config.toml
n_layer = 20
d_model = 256
n_experts = 48
experts_per_token = 3
d_expert = 64
d_shared_expert = 128
activation = "squared_relu"
moe_layers = [0, 1, 2, 3, 4, 5, 6, 7, 8, 9, 10, 11, 12, 13, 14, 15, 16, 17, 18, 19]
router_score = "sigmoid"
normalize_top_k = true
routed_scale = 1.0
balance_loss = 0.000119
balance_bias = true
init_std_router = 0.00638
lr_router = 0.000981
vocab_size = 8192
norm = "rmsnorm"
norm_eps = 1e-05
tie_embeddings = "early"
optimizer = "adamw"
lr = 0.000682
beta1 = 0.95
beta2 = 0.95
batch_tokens = 32768
seq_len = 512
train_tokens = 296600000
steps = 9052
dataset = "wikipedia_en"
Below are experts of layer 9 (counted from 0) of a mixture-of-experts language model. Rows are named router (the router's row for the expert), up (a neuron's input weights, with its number) and show model dimensions 0-255. Each number is 128 + 32 x the weight over its row's rms, rounded and kept within 0 to 255.
After each expert's rows: a language model's description of what the expert responds to; "comes after" lists some tokens at least twice as common just before its tokens as in all text. This comes from a sample of Wikipedia text that the model never trained on. Tokens count by the router's weight.

# expert 37
router [ 90 169 195  53 178 185 138 136  63 127  75 137  97 150 132 129 108  97 174 155 143 136 118 109 145 119 133 132 120  97 109 117  87 129  98  92 170  86 149  93 118 154 123 135 178 176 137 108 152  99 128 146 134 103 156 101 114 135 130 144 125 108 119 143 137 138 100 174 103 108 161 122 153 112  89 131 157 188 101 159 145  78 135 145  86 104 139 136  83 147  80 175 129 150 102 157 114 157 120 185 166 207 135  72 126 168 126 156 191  52 136  95 173 131  97 194 146 103 161 131 128 174 107 156 106  99  84 108 144 139 142 120 111  99 163 161 188 138 111 120 115 100  72 179 185 116 186 107  92 119 179  98 127 177 116 148 124  93 114 118 137 147 131 161  95  80 139  70 152 138 118 143 158 132 103  93  99  93 127  37  96  73 147  86 175 125 164 128 139 123  85 198 117  27 119 113  95 179 139 183  86 148 124 170 145 139 142 158  86 109  81 108  77 107 130 138  77  94 147 105 137 123 137 163 163 109 148 112 169 108  97 128 112  58 109 144  92 164 102 109 137 135 146 173  71  89 119 102 115 137 154 135 141 113  85 104]
up0 [100  98 143 119 164  64 117 145 102 158 132 125 123 149 164 148 147  97  82 103 144  68 199 105 133 158  82 113 157 139  95 118 124 151 134 129 122 178  62 140 151 106 133  72 133 156 120  99 111 185 145 105 144 143  87 128 137  86 159 106 166 135 123 120 141 103 179 135  93  86 152 126 122 148  83 157 162 114 112 111  94  90 112 162 165  79  88  58 145  96 136  84 169 103 104  56  75  71  60 150 160 151  68 115 130 106 118 117 143  70 120 137 111 111  81 161 115 109 114 121 145 140 161 117 165 127 104  63  95 105 142  95 104 117  89 140 111 145 132 147 186 131 138 100 113 125 145 118 102 200 149 147 162 141 166  89 130 136 118 168 182 140 159 128 114  92  80 146  59 118 123 133 118 176  98 162 114 162 176  76 126 185 114 158 223 122  77 142 118 179 149 208 151 130 175 144 122 196 135 142 114 107 139 156 132  98  97  59 135 135 108 114 118  49  97 159 118 105 117  80 154 144  96 115 131 137 142 124 124 144 101  96 170 114 135 202 159 105 128 144 102 127  69 134  99 112  94 101 156 169  31 139 136 119 130 158]
Description: Digits after a decimal point or within longer numbers, as in 3.7 and 35,428, plus byte pieces of Japanese and Thai characters.
comes after: "9", ".", "0", "8", "1", "3"

# expert 17
router [120 193 162  29 144 189 163 152  68 153  15 159 136 138 109  58 178 109 133 193  94 158 133 143 153 103 129  79  74 126 150 101  77 140 129 139 150  54 194 151 110 121 127 149 130 133 122 121 124 143 153 190 143  77 145  85 119 143 155 136 137  88 110 137 197 128 141 137 142  90 144 124 139  88 121  87 145 185  96 115 141 167 127 141 161 132 153 131  76 174 127 118  93 117 109 202 114 162 190 122 167 110 131 145  67 130 147 192 149 138 151  92 193 114 153 158 144  81 113 113 141 141 133 112 124  95 176  85 153 151 133 105 149  91 169  84 148 145  81 171 159 108  99 113 153 130 120 138 127  85 183 112 133 142 124 147 100  95 107  63 124 113  64 113 119 103 151 116  98 152  94 122  80 100 157 132 111  88 107 106 146  94 152  84  92 132 136 153 137 144 118 141 147  10 119 141 159  95 107 137 114 115 164  92 121 100 115 163 104 205 114 146 176  64 139 133 146 173 174 111 160 146 145 120 143 148 123 130 167 133 144 116  86 124 113 137  98 138 133 122 127 142  77 116 126  79 118  88 136 151  94  86 138  92 149 126]
up0 [161 127 160  99 115  97 171 133 157 153  98 117  81 126 101 105 137 117 187 108 148 177 153  97 133 124 112 110 115 113 160 153  74 173  96  52 152  82 134 131 139  47 114 137 106 155 106 101 161 171 179 129 161  95 141  65 151  90  85 188 106 116  88 155 144 105 170 126 129 140 105 123  53  60 156 134 179 178  66 163 176 169  98 130 149 177 150 137 123 103 111 189 116  99 122 149 127 125 136 153 159 130 130  83 156 123 178 163 128 110 144 132 169  95 113 157 152  80  86 137 105 136 113 120 168 132 163 157 188 183 110 128 174  84 109 117 117 142 125 146 173  79  96 116 135  75 144 122 132 223 132 133 124 167 143  40 139 127 140 113 113 125 109 148 138 152 140 148 152 140 144 141  88 127 135 100 106 106 126  81 157  93 181 162  80 181 168 110 151 125 160  99 114 121 131 146 143 132  93 115 171 178 135 121 138 161 171 179 109 149 115  96 130 136 166 132 116 135 194 121 144 185 163 116 116 196 131 120 145 114 106 168 100 128 138  93  71  87 155 120 121 120  62 113  82 143 130 112 114  70 155  57 119  93 218  93]
Description: First digit of a number after a space, bracket or dash, mostly 1 and 2, as in 2016, 1,000, Division 1.
comes after: " ", " (", "–", " +", "′", "/"

# expert 38
router [129 109  79  68 163 152 186 203  77 157  96 128 143 160  97  36 156  80 136 164 157 136 111 146 184 121 103 138 124 197 141 123  40 120 142  69 144 134 106 124  76 121 170 142 120 125 103  75 141 124  96 159 139 128 121  61  70 131 158  77 115 114 136 158 174 141 135  80 140 104 112 115 144  98  75 120 146 147 148 120 125  98  89 231 128 104 156  66  82 148 147 176 104 145 130 105 124 132 153  96 175 150 135 125 112 120 120 157 120  96 164 137 180 145  65 149 169 156 100 181 131 150 115 155 130 133 112  77 176 125  80 113 132 144 132 117 130 180  70 113 178 146  64 127 150  60 203 164 134 125 153 103 127 162 111 147 138 112 124 109 109 119 117 117 129  95 135  82 119 172 102 123 188 140 122 144 139  77 129 111 145 133 155 133 154  95 160 145 148 117  93 162 134  48 143 100 141 153 111 173 128 140 159 140 150 140 111 146 136 142  61 134 113 100 143  83  86 133 139 119 206 157 132  99 155 150 157 123 163  95 105 102 102  44 146 185 117 141 149 117  98 172 145 116  95 125 144 126 143 120  83 117 154  84  65 146]
up0 [139 157 123 119 141 106 151 135 116 117 118 105 106 159 110 139 117 124 198 138 117 128 181 126 159 135 152 128 161  73 127 139  44 117  99  96 145 157 171  93 181 187 164 155 136  84 102 108 140 147 125 179  96 116 181 109 177 142 114 118 103  68 157 128 219  93 176 132 141 176 141 129  76 101 107 178 119 102 100 147  97 114 131 165 145 142 137  54 144 123 131 113  73 183 127 160 106  79 166 134 107 168 135 174 144  85 132 113 110 104 129 129 115 119  87 125 108 108 189 199 124 167 113 151 146 137 162 130 165  59 139 146 107  99 102 121 155 139  77  80 178  75 103 122 103  30 151 143  52 118 110 140 171 119 131 120 137 166 124  85 129 179 153  81 131 181 169 144 115 113 151 167 156 125 103 109 122 128 127 111 169 136 162  95 139 140 104  98 127 151 162 149 146 128 148  91  69 163 163  66 153 170 141 119 151 126 153 138 151 143 120 135 118 140 109 143 174 128 157 120 121 106  94 176 141 120 146  89 140 115  85  77 150 125 153 182 111 112 175 187 132 172  53  49  82 186 160 146 102 124  75 132 125  67 134 172]
Description: List dashes, line breaks, pipes, colons and == headings in infoboxes and tables, plus field names like Website, Spouse, Coordinates.
comes after: "\n", "-", "|", ")", " information", " Team"

# expert 15
router [102 184 107  39 181 141 191 162  50 157  59 123 158  98 144  98 116  49 154 150 149 128 117 141 171 122 146 148 135 154 116 182 113 121 127 121 189  95 184 147  96  97 120 149 175 145  99  95 132  77 134 152 117 103 140 126 139 103 124 150 128 175 118 136 154 128 154  86 164 118 160 150 154 129  75  86 152 143 113  92 168 112  81 182 125 149 163 126 103 191 123 170 110 133 146 149 104 170 107 134 114 132 121  85 107 148 119 197 151 118 109  98 160  91 111 152 155  81 163 118 114 141 112 120 117 128 155  71 120 117  98 156 171 117 132  85 161 209 114 129 167 122  85 113 171  74 171 151 100 103 206  70  79 147 107  79  85 159 150 119 122 135 102 100 150 113 143 130 159 168 151  96 107 114 135 124 145  69 160 101 138 130 134 111 114 130 178 111 110 113 166 183 117  78  99 113 154 151 120 141  79 133 130 173  96  90 103 151  57 152 147 122 159 118 138 130  53  92 157  96 119 176 126 162 127 116 151 135 184 123 100 101  75  52 125 149 110 119 108  90 153 206 106 171  85 145 148 123 138  77 122  78 111  77 109 132]
up0 [122 113 106 165 150 142 111 106 125 122 132 158  93 118 150 115 128  91 155 188 152 138 124 146 168  82  75 154 135 157 171 155 117 129 132 132 111 131 161 163 111 157 106  77 101 102 133 120  96 157 108 133 141 113 145  95  93 126 143 126 114 130 153 164 136 132 137 116 173 164 126  44  88  80 146  97 116 114 147 161 129 166 137  66 153 109 124  94 120 156  80 182 145 141 148  88  84 114  82 140 109 113 115 210 136 111 148 109 140 171 143 108 167 143 123 163 210 151 153 107  82 156 159 153  84 129  86 160 123 137 107  66 149 131 114 116 179  95  92  84 173  96  59 164 150 157 131 166 106 120  75 205 115 185 109 115 115 114 108  93 153 113  92  69 157 151 184 126  78 101 108 114 110 110 143 121 117 132 136 133 186 139 178 136 125 103 142 125 118 126 110 171 157 138 126 169 169 133 166 132 129  98 117  88 167 147 189 137 147 195 127 121 212 149 141 116 130 121 137 153 174 129 116 153 167 169  68  85 150  41 138 176 121 131  74 133 178 122 113  86 192  90 135 180  56 115 154 163 108  75 102  58 152  68  88 169]
Description: Line breaks, opening parentheses before dates or names, table pipes, === headings, and N/W coordinate letters in lists and infoboxes.
comes after: "\n", " |", ")", ".", " =", "\""

# expert 18
router [ 68 135 133  54 205 227 174 130   5 159  35 170 160  96 144 142 136  82 114 176 159 100 117 132 180  79 154 145 115 131  61 129 109 105 109 119 124  71 120 177 127 149 133 114 144 141  94  95 144 106 163 166 116 136 133 168  79 132 123 151 144 138 134 109 165 133 158 136 152 170 150 134 127 136 104 126 120 151  84 118 100 110 107  98 103 157 123  84  90 146 106 110  98 178  98 142  98  87 152 108 130 101 101 113  88 142 151 172 116 113 141 162 124 130  84 115 161 115 147 169 112 121 169 105 107 118 154 114 141 135  76  83  81 139 127 107 156 168 102 120 179  86  86 148 163 113 176 131  60 112 156  83 149 156  95  97 155 123 134  97 144  93 144 116 120 127 160 106 102 163 127 175 132 131 136 143  74 108 135 132 114 111 152 145 134 101 134 172 125 192 150 201  98  30 115 121 116 182 108 221 109 153  96  83 138  76 127 119 110 165  70 119 149  99 114 104  85 127 121 130 150 145  53 162 163 108 128 139 163 142 114 106  90  93 130 203 142 146 132 133 141 142 120 183  93 144 120  90 125 126 116 132 118 101 161 154]
up0 [153 110 153 140 105 125 165  93 104 102 144 109  84 102  80 126 133 137 114 149 165 116 128 111 110 129 169 126 132  67 126 175 126 192 121 122 123 125 211 112 162 147 145 111 133  73 116 125 141 178 221 111 113 111 119 133 155 131 114 174 106  94 109 115 117 142  75 121 147 170 114 121  99 114  78  88 159 182 101  95 179 157  88 135 146 135 161 145 112 156  48 187 133 171 153 170 112 166 130 114 103  89  78 147 162 165 135 156 175 157 131 129 127 105 104 196 119  90 164 111 165 158 160 155 139 111 181 119 144 129  84 164  82  98 136 108 154 178 112 172  81  92 146 184 126 132 105 145  78 175 139 125 120 125 153  86 137 100 168 144 154 102  58 105 153 110 165  73 165 195 118 107  91  79 101 107  69 111  90 173  98  76 100 166 118 100 160 137  96 108 146 103 116 128 116 114 104 164 191 107  91 103 169 115 114 101  75 159 146 128  45 118 117 177 154 174 113 152 115 143 137 140 176 122 135 104 104  82 117 119 126 195 102  69 100 138 108 107 160 104  76 178  99  79 102 116 209 132 146  97 127  81 131 127 132 129]
Description: Non-initial digits within multi-digit numbers, scores and years in tables and stats, plus spelled numbers like four, seven, DF.
comes after: "1", "2", "0", "3", "4", "5"

# expert 44
router [109 142 110  82 176 173 161 180  43 156  70 165 122  88 109  50 139  57 121 182 141 121 177 133  91  92 111 112 135 135 117 105  77 141  87 120 166  71 103 101 132 106 121 137 176 215 118 117 165 136 168 127 146  94 102 114  98 115 136 121 102 114 125 144 157 146 148  80 207  86 202  91 114 115 111  84 104 135 101 108 121 121 127 132 100 128 115 133 114 194  85 121 112 128  96 175 107 132 155 108 178 146 132 129  80 141 136 165 143  90 154  71 161 134  90 102 126  63 143 163 143 140 120 106  72 147 151 103 131 109 130 144 134 122 146  80 148 198 140 102 147  80 102 107 196 119 139 125  98 134 202  63 103 142  96 159  90  98 110 154 126 132 112 177 114  94 129  64 125 173  77 132 143  92 117 144 127 120 121  96 127  85 140 108 102 122 115 131 137 153 140 206 155  51 141 158 134  94  55 181 143 117 143 126 128  75 134 178  82 182 111 127 144  62 132 123  84 108 160  97 145 134 123 146 188 167 159 178 153 175 109 137 124  93  95 129 102 131 149 121 121 146 106 125 111  95 159 150 167 149 131 136 155  98 152  86]
up0 [139 173 107 127 130 115 136 154 105 125  94  99 133 149 148 169 130 110 135 131  91  74 139  83 108  85 100 110  88 209 142 117 138 147 143 148  82 171 104 133  61 130  72  98 210 190  93 131 106 141 141 126 138  72 110 119  64 114  89 116 116 114  87 163  67 127 113 121 174 142 183 111 145 132  96 105 101 161 113  98 150 122 150 138 106  91 134 128 112 111 175 123 127 184 149 169 150  75 142 155 142 112  96 160 134 106 135 136 147  82 159 129 149 150 105 149 114  60 165  97 111 118 176 101 114 134 109 107 157 156 140 170 131 102 166 130 135 150 141  97  77 145 166 101 137 115 124 168 104 119 128 105 136 123 152 192 124 155  88 141  93 166 128 119 154 126 167 152  94  87 108 224 157 106 118 149  99  98  67 169 122 101 102 182 129 175 173 129 143 134 152 149 174  95 140 142 146 153  96 132 120  98  96 157 153  53  40 132  59 100 130 199 190 104 162 152  99 168 149  59 168 128  91 116  96 151 125 112 116  64 149 124 159 151 112 116 101 122 191 115 147 182  99  86  50  91 152 132 131 128 159 136 130 100 203  94]
Description: Opening quotation marks before song, episode or paper titles in tables, plus leading digits of years and particles like de.
comes after: " ", "\n", " (", "\"", " J", " known"